python train.py --n_layer=10 --d_model=384 --n_experts=8 --experts_per_token=1 --d_expert=256 --d_shared_expert=0 --activation="swiglu" --moe_layers=[0, 1, 2, 3, 4, 5, 6, 7, 8, 9] --router_score="sigmoid" --normalize_top_k=false --routed_scale=2.0 --balance_loss=0.000158 --balance_bias=true --scale_expert_input=true --init_std_router=0.0109 --lr_router=0.000683 --n_head=12 --n_kv_head=4 --head_dim=32 --vocab_size=32000 --norm="rmsnorm" --norm_place="pre" --norm_eps=1e-06 --positions="rope" --rope_base=500000.0 --rope_fraction=0.25 --qk_norm=false --attn_scale=0.177 --tie_embeddings=false --parallel_block=false --init="uniform" --init_std_qkv=0.033 --init_std_o=0.00738 --init_std_up=0.033 --init_std_down=0.00452 --optimizer="soap_variant" --lr=0.00331 --beta1=0.95 --beta2=0.99 --weight_decay=0.11 --lr_head=0.00696 --grad_clip=2.0 --warmup_steps=200 --schedule="wsd" --decay_fraction=1.0 --decay_shape="linear" --final_lr_fraction=0.1 --batch_tokens=65536 --seq_len=1024 --doc_mask=true --train_tokens=343100000 --steps=5236 --dataset="wikipedia_en"
Below are experts of layer 5 (counted from 0) of a mixture-of-experts language model. Rows are named down (a neuron's output weights, with its number) and show model dimensions 0-191. Each number is 500 + 40 x the weight over its row's rms, rounded and kept within 0 to 999. Numbers have three digits each.
Before each expert's rows: "raises" lists some tokens whose logits its average output raises strongly, later layers aside. This comes from a sample of Wikipedia text that the model never trained on.

# expert 0
raises: " ", "\n", " in", " (", " and", ","
down0:550428468514485582485471493538475450433485537545442517396599477554543448510464436439477517397514462599565451488518591529488467449467491424460571517478457526536524432514535537494567540474572452527492505520579484522459514477525522487528464529475529447540526489490528495492505555463532527444515467476487436512483502549526551530522464537475498482523542485541543497451535430548481516443479421546488426503564517480434523508493576454476553517552488432439481514511490533517488543517518576464557465479473535582491462530559512463490521486539516516511523537547501461519510508529485502516
down1:536571542484440498537506437498522512534478502455480498479506559496532499573542499504560441558430538461561490504468432449488491533432560469476552571478471466514471554491501467516489497561523457453463549445569595376431535502486495446425546607555527553492466517545524511501493528537539444563509488508509554501523468454498495425447533524482510516464488493495566512506557532491535499500557462564542565522599445453495465493456489455456479515533494592530502534492473533448514479460554441460563469545530473489595499582527497491550475430463544505522493489458524502494529457458487543469
down2:482539486471526534477494503481517476519440525462498503592593467513488468469443452511472524460496583494562431509504533501517545535530446484515448485501469547540535483499574482421504565597501512520529470486467517504542441497473477467494530510440531449504537465524479479521512486617539486493526490541427490570492549488501556478423533459459528500559530481517534526494517580469464475570479510555518471480544445481524492511548515540463500458518398453439429436578529530510508470411480501358478494533510492455497475391491482430628512525552457505581496503586511503486552524449503477474
down3:509480483503454511494557537512437562580507553472551519547437540471445537541449523448544449507510505563456506477449453548478486461496473533553485461526421452440562501453516521471496520442491574458507506468498567453525452477449530511461398473519497536444442490440516552397528507538575509520495496488516513599480481548517530524452458516451453546483467467500512504491510528486506461543467507542461506508502526551545524476511516527572590409568509496522497556586487396399490455464521502475496519474535590461542450519494477500507552538465527444412483483545499440514541498525523500554
down4:477516562499445455475464512493589542494529554492467512492562578415514507511488481507470479545529509443569506540479535487557451500464528437518538491470466491552498572448491524481500524455468478431516514437504422428483567498541542501533512529548446493553510547527442472461591537511552499475527482498596494498580509519501555477498514516428427483520555459545432544456480534523453527493458499509535434468489499471571481485584444470468505466479475444568480533497482443498468528500520494603476535523453511533448520532526487531524564504508497539525548460570466557552568529461459528535
down5:404442506519514490560564513573441477480481533484550406502566499450488510534559542434505472490506502521495504489481496486459468518536504498532484480517490545520451460485487501556504554484520493465593537426449495490500533532501458549485505517517495544481529430502483538522490486488556464490459511524502535488491517460470514457422431529503485471492595513424527422581538492504530567507477468577442479474560543432450438477507521557533410493413543502507561517470569482495463468519539554432537533491463535511501493527446460463475457504559507604593545531458433443477462539504447473473
down6:507558482517586503454540485518452551522486516512535571441509446492469531526542483442572466404522481546540534456473520552496457536507533508515510498528428522572523498525526470520544463523564519483472522498538503499541511516592507463433480504454482591552522488555491504461465453438530502482459481454485494498517561472509521534516563575484525570540520473493427530466474474495526500537550534542489455499456480524510466460524485548475426470499503529533530487522477489439389461511512535523521528480397555469489487515521496481557534476473518527470500465506504434443490521558522603530

# expert 2
raises: " |", " in", " (", " ", " and", ","
down0:500591496491487476520533511531529478523450491531528583515564533485550481468509504481508476539470509475542483541474545450576448533507471496482469599399492442475593474491525545397524501545562514526534507517473523499543477589450568531488535496477492579539496483457452525485580487479536535525517569422535538541444449466501453464565498513521453501488464483534516522478518530470476539537495529550458540459510493465420519566523564497508476484546503560478476490448498502536480493456534553582508485534555557522530512473532528494473536523472599471477472559472517470495451394516492526516
down1:517473509436512431543458473485450530564545453554531478444466499519503553496466456471482523514422538461491480528451519494557517470489540476486514621481595497449440479473521407449479430529477517440467456549526472522534471459430526498500526411435491521568477441484477536498530492388530519524521521467490493472527525464518514504541532519490496512489486479472489467578556490489531453522488489558514465501467538552487511476481514482429517442514582515526501544502445403482494537549521447543422516536511610480473574497482575484555482466531484525520516535489540524513523506426527490484
down2:431492505471440581482480522545455522470493559469538440491535483499476554547415493454483510519482460453493583539556462453525490464533513477511512505507474459496522468549502473430497546509473513569503497514489550506424476477494575490491441515548459529517547473507526549518586514432484495481430534518512458523446490578519407545469552512442467512502519544446523417515532496452481473502461467515457568552476463454480363381478489438488499418517465464550522507569516568551480548505489463562473506476563511540574454456505528441561468558570499546485528541425461490555457479483483459511
down3:541482463522536462507508502486522536472528514454478518427489531507528446520467563445523542540458461515463595466466561467574424554491512456494477540525494566567420515473548545560459500440451468454557510520464473458496451520529441496533482474489526540505466491441450537446497513538493448480526523510530467527467527418461498464531558540568459457558464470501468476523516484531564479541515542485537470500500490495532471488574476573476569489497448474461518454540493487504551486458564484502491506513516555513481524580433472532529412450479488540537479545553487420496529552453576484509
down4:570410431489438534505446467496536456557498456500525549481478512611595479490449506464498516494442468479486431492551495572500523527524531558541502528510554501460482460441515491506462457490527544535460531469482519491460534537500520561501532488518493506465492492525484469499540536466465411559558464522425477461459542452499476488535520466540449492434463424474578514479530476470500462513498543558475506497493514453496475567485483508432486548449531556496517551474460489530438548618497556577573501515538479421537480482517503530447433550510526471501498530460459511485497492472540503471
down5:539477530438480583530437511472508518508511485569568449533511529484533501575539531559505538547542493447459561507568470539540492506500519572497475570524540533522466608462458476503549416574431472578535537466477519495471486440481476558486482536470491496521504540533471520461421546541537490566560486549526516576494494528548479499499439466547409484489509498491493530480478551506523489517462482486503509513493435533533534535421482395521550458502518493558471538447465495545541509499473513426487538485482538532506500546524505513466436582498576520495428408488576572522583490556552530460
down6:468517450472526552554492577565460544539497514548490559435503538545545585448464548470479415595504448459509487470515448540469516534520577568483474496473493512502461511486456493457515483487564515518500601486484525488425426561474570554477603441456519501421475482494542485521498534520581602499492466469544495520518443484585529496562506544460469558486527458517527495536538494529514531512475500518456511461524532506503495447491450471528528504475524522483608466517473488480518441542427463471501487492471476428496462592473483567467483501475530539499495488560519513511502483464551457552

# expert 3
raises: " ", " a", " the", " also", " in"
down0:577538504511486494442539494483518521511489490538459493503543479528490470401516507486510476499532475512494450508553469514518503508500525517443498508458481522563561462469511528487453539493468499488529553559467406565501445541432437407460452507528477602526458379502532463514473522516460538487499572479512592517558433458435549472552509513508488537473507527514487468471471524513513496422541568493544543504535526505538525495547530539496514435495461486516553568499540474487529427506469459560396495471422531507586522519571551457462489591510549550497491467468540519450517497512528447533
down1:546484522485443573500492491464494549504489570559555440496429452605466528494535517511565528440507453436561462457489510454490471521409502508415455466409407532537488540475555462517465470534530438524424427503504487524513551588478537491403439470518495527452525453457472541572505495481469459567511501428457543454537541634459499501476495532477515511435484500531496450511501486442522452543552373466520435503466526499532522461504468468465503442469393505469494475424500523502546491557529459453569473476490494527516517458474513444532555524506472538456443520485562452521511526534494502479
down2:460439445541481519471514457481475493475548451527416426567518402473524504496563545444590414543489521555480495524466526542512488461500530475478474527417505550504482578485472465429491483436453467478448460457533494513522523496480459569499521552523485328448544547444541500478484465475485445485500471465550527514486424492436538508470519524449504543445468559532497536518543550470567511486484531458516512367527466565465416541493471533574550546505513530552539509504540514478463525425483506450436548494481534471423497496554494503543545482501481499491492472499515545486504549540395529542
down3:461496490452518482466483497503524473512469457504481485588599470482442567536499522453451527506512528475510483465535499499548459506517558489522505515486560493515459502582491513502518516523567497524368495494517450481552555457517452497555528538556517191505507558553451509491445514519469510435545561511541461513502485487486517518519491485450540411547556550541569548471515519446540508505523480470477520527501505546487513527465547540497506554503455486558423447446462481513476504498497497549501509534571543439439499502532483517495495493500461473500383453554512540493494506530461536505
down4:550565583499483442558490533521531470504513478461546520435507439551501514457523500510438460491494475449448523480465485459549498469538481538431552460460472507512519530485389476487506498449487542484473436483510461581574433488580558496493511512544503462417479490479525507504461469563537492540584538466566523523554502518516469499484513431453497552439497486459467472465415460557556460471565599545475507484523439563518415483452457364520499527448457536497507515446492489499479507474504539569548519491450492470522529490507445439529525465481511544548515463640487507520555437490472490442
down5:519531522439527486504515515506500545497513519504433480505508508529570528523554436411483549516504539473445509498585458566513483467471561389460465459546542567533536509505579442448482481540541537468507464483476479555493512467496476473365485526507507604515456510485569550496504463521496431452534494503455547568492528510507531459490475532526469540519462579508574496503527503472526546461505479539512522489477452510503496517465489456547427475565430539508488433496504493509558539456463497502454466560526413485493531563588530455524438542465530493559568564473495481546443454533566532420
down6:473496517516489522499457489514555490521543518505546459546447438546482465515498510474440532484505536552477505505503469476534494520473532542493546482471465487443486546482410528484431520486509480522436481489515540497440586523443471481555487484470516429484469460507467513514546483538482500484542508504444440504565482480542476548529486558429493405570527435573522455462506537493513451476492509591505454506518521481524500428471503492557529495427472524444559478454548461441510558451482476463533543550462466590542489529527479448524456465431567470503530469474421496494553438500516454560

# expert 7
raises: ",", " in", " ", " (", " and", "."
down0:543493509496453468480501558509482480550489465469572449517527488500496562547487515439546509475519429517477498487498460459431571510506409523494492493494475487475450521532575498504528483491469489474473481505503482509456569468438451520541420453494513377490517561498520516515576498541523494513544440504529484515523510536461493506558486575511492463523498603526498516515444535491526489559432504528538501453456531448571508482493498507493521481535568497528515465471490511483467558487461441468516502485486511490442551487517477424446473542511522495555472470466519439523443472479524423553
down1:490530561437493422508565487524451517506488541548462534517491494446495571462457521549453503555523543495443598514473502528481523544440506439496505465530526518536580475386504534543529532396535511512523592542443515472539501495531514491567510593523482465549546524517441465439459427514540429543528498482505551532556554502475558463541493491525515537491558432563434494535481543463529554514480546518531526569516552465537501493524442504533483484417473544494482546467486451525529548530547465505535406488451516509501526528475506479515557551451514483531534494491555485495485528584478530508
down2:533480518538492513498440411605460543456551407516504533519579549533373541570473540552491519545476521535484455531570507465481521505530531510512489494486558513525582457430550484612455482503544387498514512491490552473485439579412525512547488434511506510499491476491471436526526513507514567474495535534559501503497447500512489507465498420466521551487559509423466471452457467518492585522419491483464493460500504517538509470501513557443493501483510534503512413499517485479447497534507473386502494533591538512518468436493480441478523543507450547455608447449497545463484570499456441441
down3:532508496500508525522537494443452499502484506439514525533454559470511481474490526462563496471526512467519466557510550482559566517438524540543451485478504512425454520497571445473408485463486486517543580516441510522531537522466513519457504422547506418580595482518534494438499466449532508457465504496548461487504504494501500496520569502492482479464491473494522461496486532511514501463503513547538585521526541553497568470520519478461500462497455512496401498488592437502544477557455476519599543454554446479366576409517443504511461536458518587400466554521511471514487502563452483466
down4:539460557451570507493428469527515481475506527487510468481573483461538517552537540474572489514485495540494548542547490511481537540466501501518417571519473457530453529478499498537499511468486526491575424469434533466491574425501558424513513442474510414523487530555498446433517505545491513555477484561519413416559467484499459521501432545510496489516508441510524489436543537553568521509483512465563504531469499491472554500550465546489521480489414528535551462476494528519493528492415435538523564537487468455478524515480474451510500517510532517523498517552468459446554496527497492564
down5:459501547463513541544492541491573525582553565465467455565464502567523438511485505550444515471392467491535527532497575496456508498502501548475487564609535446492541525497449470462452493500454441456518522546476539583558500408461509506517509547461522479528524467465560433490490529485532542531509596529513428490480505554533596418501506486492509547520496478473451446449557507532455470500528428521466492529603571423503442456438495551482542570484479480433481555493501518516535511499479545457449434490458520551513535558534484470465532505487484521446522509563471477485541502518554495532
down6:539528495540458478444532438549539455463511514542468518486498421459440501483511508514515435480452566480486438457468486515450545435546519502437545496521567517421499526537504529555535521475521513521544463445461519510496507514550535489502510504386451526461506473453492618483456476516536492448535489490552445480468590512542444539468542484524415557516490518511484414462483528505429511541517554500491461497417536515528450499551490510539508519406463494504433444485527512481514537545511536482518562568527463525517498470568503564544524553467547534530478452503557508514499481577516504586

# expert 1
raises: ",", ".", " ", "\n", " and", " |"
down0:488447468505524428504468404473464449459568488570478433533457546496497442429483517594531443527531403470468580446484496489534559498538536552471549500470422437504527498532497537498546472531457475521441433566481462584529533540471519531439508493523496555550514533503545518486578502545494540513433443461486502557532507542520527541474455515493515474451512490494511561532432517462475563557460491542509509552519513510548509484458494567553428497458446481474486462575564472500516578543581531526559550473459458492511449501504553480472514480515467487514445517467512474496486512599569499521
down1:539457490488532509477470514532517486499543487480511485522518462477498558628501543508469590560460521553497498492540478478399530541486551492481478489517580482490559532530494508467565499449565493491503503459504523435471522505491449418484510532478520544522445444571444549497498454521457502467532536492563450461454564519529485504524495457542493489530494562572446516492528463492521500463415487529454458524568529441469449475503508437487562502565491568558486544547522480491507467547445466458488546480552503492528545522465451494476481443458464511488454597479454455594514624510532531486
down2:525547494468534541559462490521388471476513564516498455510456549556538460459483558569489516510485546435507523515455486502507540476560431526493435539473528495494538424608538533472512550515485533525583484506555539510443486467522500474500517457460552581478439517503496487499617570543456428502441550495533465448494479529466523516505535475593404545482578478445537534463507463442449534512491469487385530436482477544557465472472461514460509557455501470490542496488510539536483494449513527456458562483463581499552583501448480477477488503488476541540462464468521504537571536505442437534
down3:496464523474507527484596493466479459518487586483543513472501503537513512471507516562505492572487551487413492485506513501477489475469424491528567478502486495478522514489475484509521470517423462453538503444527447473502482514499553486520555507481467464428423539509482573551431500518450479594528492530513463485430508451434496505491491473458511497542464446515553545467497447488526456519570510534544463463442482464489545544501474529507495524489510501538506553500549488488517504526512484535484449547423586491537499506507500542550478503518618542447448483461547501500451574515411504437
down4:483564517479471485541485470552442509492486452541523511524511571531510505470585514498466557485440510536502452484479440474515491483433473494492460571518505536536617478576547511433521498611480493476483537526498515476594489500456452514536509448516487453464492529484511490440495465552507484515456444499582530436504451521497480493448489508508472521526516526497541442484565480471517509518465501481492479496549472451524498529419560469476463483403428475521582425498421504462447512482536478493490553564498544525469437485498438483555561559463461479445526484549474528495498467552525487567
down5:530522518539443609501415509446514424506501544493515526504475557506487462523406476548509538446491421543516538513500501496440529463508502493505489581533509462511468589462519544411493470500526503451491479467482567446494425454489498454459451506453454551530560511522481508455553564517510495596523522501487551484510484465512420499468514511518448509488410519447555494461495516487417480437483492495534506487525448460452537531476460453513557489519546402463516502550497486486523553409498538475545561580492443475507516531455495491500551443527519516458486520432455457396492475524535431459
down6:447476479518436489548513513521529489407500515494454536503506570496458471525523407484519491471428472509508486510501488462508440436518408492490541449460473522503533475486529501488482461550444448489460528435500510550489572478473514534494453539466416550564422518495449509562546529509469490485546493533548488516457496489528496484416532537517514490464424445481516483447520509443479486575506463542467499535475526467522527470513520521480431438435566428515464522448519528498471533507516534459483514468477448579499536497568459433443589500491532427514518530495552475539451493447508572545

# expert 6
raises: " and", " (", " |", "-", " ", " in"
down0:541526439548502452455539462502377462539522535527494470490433481549503566511474501515528473435534497499554470514525467454471483455426554501518474504561554419517554509498519450464493475542504499460472516507497456451442506499459550500496483498455518544488551498440401487477492500531502578528439402527537521559415501502548468466558502436525517565578463436412500526485505523470491558499466501489524485597524583450488497485503501434501537436534572510414486521499469487486513575481446536415517522433518498457490583469499477512474478507497501516521491501509500534504474512558514505409
down1:493474510475479535481455515518494557440495500508472490479503451455506461447464462428484521476444513472526483522521502514513529553458551499505506558497534507472466539482496525478534479519442465456491551473482461487470549492549438445498558587568436492505421478465517507486529561503407531416584542421498503471503444474466541463558496495499530430510419481479503454521467419468611421465523459488502473528530488502488507521521478590487522524380537429542538511504517467507491471444520473561407564503505459481525497531564533471503463555461537440451492506566490533579431444530510525415
down2:503477393535511575481440520561552469404555484488486504611569508458520508551537505486460582491470483502554449523553518488462477461470506530448445490532542512441506424515505490517458531431512455522530448461505484521481493496484464446529531472515554514490434466517547495524442552423514536433517508464491480464553454562494518561517473496497548441451518445467514607502462517498541572535486462465570492425549528482552527453417504515487491479532487437492484465520488483519505489536559479490458476464488435476446435477510525444520573443437457562552490406521458462498508451457499507533
down3:469485478567503466523495550529461434479555505514496499599466526534518494501509509571442470534476508464402513539475478436551410522482522494489512504464498476499492468471502461487495479484602521427479476408461462520484439550512476527428452480445501520461434516587478501491453428507502422494555526496490456502531513469587543494518494436491507498470457584494507549459443519473440465495457465516521428530488469506509489479461436445469479500492510481472430494556535522497571531535476537485463481471474493485450486501536526471460555583510537476459549456511519554536453461446497455450
down4:460569454558489517557543445431484512473502537449519509486443532432526496514507443487528559499601457431450493617493482545517456483473471516461448464460423517514437563556495558587466561459500478460427508496533525517494475511530450495480510537522605612532542494514513547497594512565489475489504506419532510500519560501472479492514483448527408424508508536500454478494512529515465446509456433525486468571517504441505492514493482503509449522596496556461480514501490507497492438521567480550475467529502482512432449565499486456548509552492460571473495534516402449493473529487497507503
down5:493459454449450438530601417501524495538506458554559440533554478488543515509519514557504429419520523462527418493527510507537456510509543526494527489497544542502476471522545485498520488484527544531541486502513519500489441508524512471495551530457522597513576519471491478450511447561505496485537522479543537462454494480493563500464504490466511455488451524520511573503560451533417512525551526485480515453455487531552489522531486579437448561521481454495453525491502468507455493573504465465488499461611529487478458437538551437536514479481520491401539441446612441546547491445548450487
down6:542365528582531470456504471464512465569486499510530496553484450471517529501515538397520561498427486503520520553497420467468545473526545571417460512573564510559405448494483481520506463521491504469537467495481541498456504536561499510469544454564554575440424538516493449475485483423565543516536441480506527527458525487505502518508495514557509528533469437487459536489517466481521476458404390523492503520485542478505447528500479541482480470488454496524508475479416519493472496555561503467545478438456489564435466523472495558485486528488530460481484547470507544522519438545482474609

# expert 4
raises: ",", ".", " and", " of", " in", "-"
down0:435515510453474481537443453525421512483515473481550433485561456512527545515472480548474544553494471522500549528475494540514484473502489511497572556467547440507491476497476479485533501483456505439514484425470435522550539482536479549484534533513520538543519467472544486560542474503500496470392470491553498443448459546519471388479514502472482506459521555501514408548486552444454421498475537442553570414459544518445485455515446484494514546491532484443471501564497506565449457528523463509488580445468455513471483452452500513510495523571446511450477497459446497510503527514491496473
down1:509509439449511444495503466482548521476492550487604518371510439548528515488545510554507544486453470568511465515523485458566443546507428493529504546486488501539521469481493448537467428473497443498524493515465527580475472447498508483463440491508425517513481481520574546476514406527398536531497451448479513513459535509459501513454446476460534379497518517475521483469473507554453458444503489453481422497566527480457460540456448472490511459469456465503491507483506518438513499454512576520480584580497432464478524515519515395527518505483517507515572527542515401455511522457511495493
down2:448517467441490551534428495483494482512516424482479537595515494534541499470468557494509507469455564542497537562537510526532461501510470507445384491531521519571515522550431475542492532547534456541562531526526525472487476502399486471525587489472511536518464548570471512548504513494507514556509481488452474377515473448471529447526510445538477465472457468469493456498561485587483465534458550474506427560548488497511466524474566478472496480562542440501512487554475488521480524524495508499475444469466516495471534553546493514547492484473528489514478458519467569435520508514500432501
down3:510431487467485508544555486516490557544430503512490601479497520524496477537466538539572541475534495526494565444484490455482466479511480449448486472484490545512486432505487522537477545497531458461441516594516454504521400493500577501519527490504481469516490543474513519554503511504477548511577465568507440527474557496522498550429528445505521484430454477501483443453543463435496442528576510557503419446492509505542396491574507556421554547443473499566519501480480513524476499501488464436451516483481511411542510577502523445510532556489475414497620490481552507511550513503516467497
down4:499556454583542461509550478589509488468568494513519479576478514461500519535485529446499473453462545488483498455523496506485524519463470516530517369510555551467485433480432569499510507453504459527415592533472485363496523484547438478479505518515497472551515429433434477546506501413501520493512495535516532474492509588564503463490498477517518530498509490494479416526546530483513500510512539481473510476529480514504457455551542459520487518475425563538505556476544507435490488506490545584553484482474502594505425488555454530465436466487488500462522541463556478459464527599566484515
down5:464492499534451475535497482441483465484477520525555507434484460440493483524572458512474475577492442577497485464492520473510514482532470477483609435481459472544483467562508446454549549429514553501516494472547441517507488488578553466462471542526496528486574449488457562502407447510525559542533505554462491501471468510498498552554483498373572529521451453572444504464552500527519485577475445514558507549535501500502608536617507420539508449443458502485536522496470531567511476526563499438558480456486552459574455498509495539463492562473480583485451558470474505551483488502514529603
down6:415428463480482524515583493400468504535497579508447505510502550374507497487489461490465449463491490509509481498517491554478487466511544515417493508520525486487521461448502472498493523521469509527519485487465505493435548521478528566497547521447432484518505516469527549543533491547506507495461508489554522457465479506519543486476511513437494474492558504487513515448522535498458579405495469498428517422473567498512543579438489462524493546496500487399436509521571493537494535508519528522444566508565486476477515463505514440543505497497552551456471496537500502462516535512487501568

# expert 5
raises: " the", " a", " "
down0:507538466526453499541470543518481392517459576492543469481531527406553458482553493483544500532494487482567474468528532543486505455509484476467507502518450469507556534553528482484435497562584512535527501514502437503449555470502510468435581432423475488529551559451540506541510459481435558447446533535513538490510491522519449560471487495541460559520570508420488472469526514511539462539464450504466533553417540406570435492500493572441538507559429484453483382468545481505559563524499522506486528487427549492512482505520552506587460477582439563554449477536494547498490531456546455534
down1:461493535479489463490537487513494545579468545497479490489504553513485595559531502497525508485559521513470492440484560590476428501435505452486481503502459432426437487503531472423532551465492485473466479497447486553559556473485550472460453517507482421526539454513434517407483488465472540519507464486430448406470557506588514517530475449536486540565510482496502576465520521507506479481466469495519433488522420548561524535520474501478495509481549478487430466448450467476475475511485517468520511577466454603477427490440444557516492421576541491511463522492531439479491516540563508486
down2:499543462548548529523474423463489478491515481511508464473565507466462503537469519519430540526500468535547521442406566557458538445457597500545520392518541524521459453494453488523469450503446484475484486506483470515573500476527504566565485466448491513422511481550529537433508534397494489454542528428383532444505415490581514435476507486559490462438493533448479484493494524520500475521470483441429533528516480475532499506536509453469500498523522554440521468551511491490540433497450436522607501488447438486470502571499522479493470515469532459464501472526488475469438506456497505531
down3:538518496483495525459471500433574484504588420451564463422538590555521526461498526569460452511519457470503545531540473527490481476497456480511454535481434529556516502491464508532516482483498520443538450497512516471492456469460535507583531448460447629528450517545538499461511453527486478471481489554585464588514564485529491484545535387491455527509585459480542477502502514424476400467587479561511521512542553488494512540516492473482418473496435467500475448421519477563480497472422487512521510520430526489461578479477480504522509496427454457538541535534539466536440442506469502540
down4:509445525506522500532437476594570475433459507472481508517487515573508433457455452469485545496477493510493577538488538491452422460575512470462533555527423497508533484545487466498500498545490512476447497473516478482542551549488477567431488592467568437511501573489584468539561461557463492502460492496477508539468470514468467473532483542450504476556453544517522501522538515520454496473497428551507477428593508531475477507525553447548522581437551487568549525505446473482471512498518439515510480533512541438486412477399493477543445499520456447486496500533578457445481518590464442507
down5:501517498500498540510536507510572496486514413545519508497493540540540495467520517530461543504535483484447484497514430490415556532534509501507549492435493444404545488467508534637546495504587532578555456534466536522487556556544503519533473521522442442524469449435454468486595553538512504492476532509413480516443560478484523444514419550515546434474446474479501534411463476582536546553540521531529528482450530515501547423476486459546590463442502463534534481518443469535551468471537522566364463547525546499520466441485528541493449589493483532536513565461491528516517493491476504458
down6:511427462472513530429511424486547501530505456523442520535427521499548476557547529527497488552524529524516477602456477502421428501448527438589444525469473514503529577491484475518443484518539453464569476510515488467450590534512486504508564497574487271543491531409480459540546442556497531479481476503474533503521499561533500488452517541429496531487460487496481580527444483485577546527506540507548502476536454560525497521585477522592528431452468491564511495490474520424472555527532506499465500475454513517533462497528473502517451473470430459478483511443414523547513505510491448442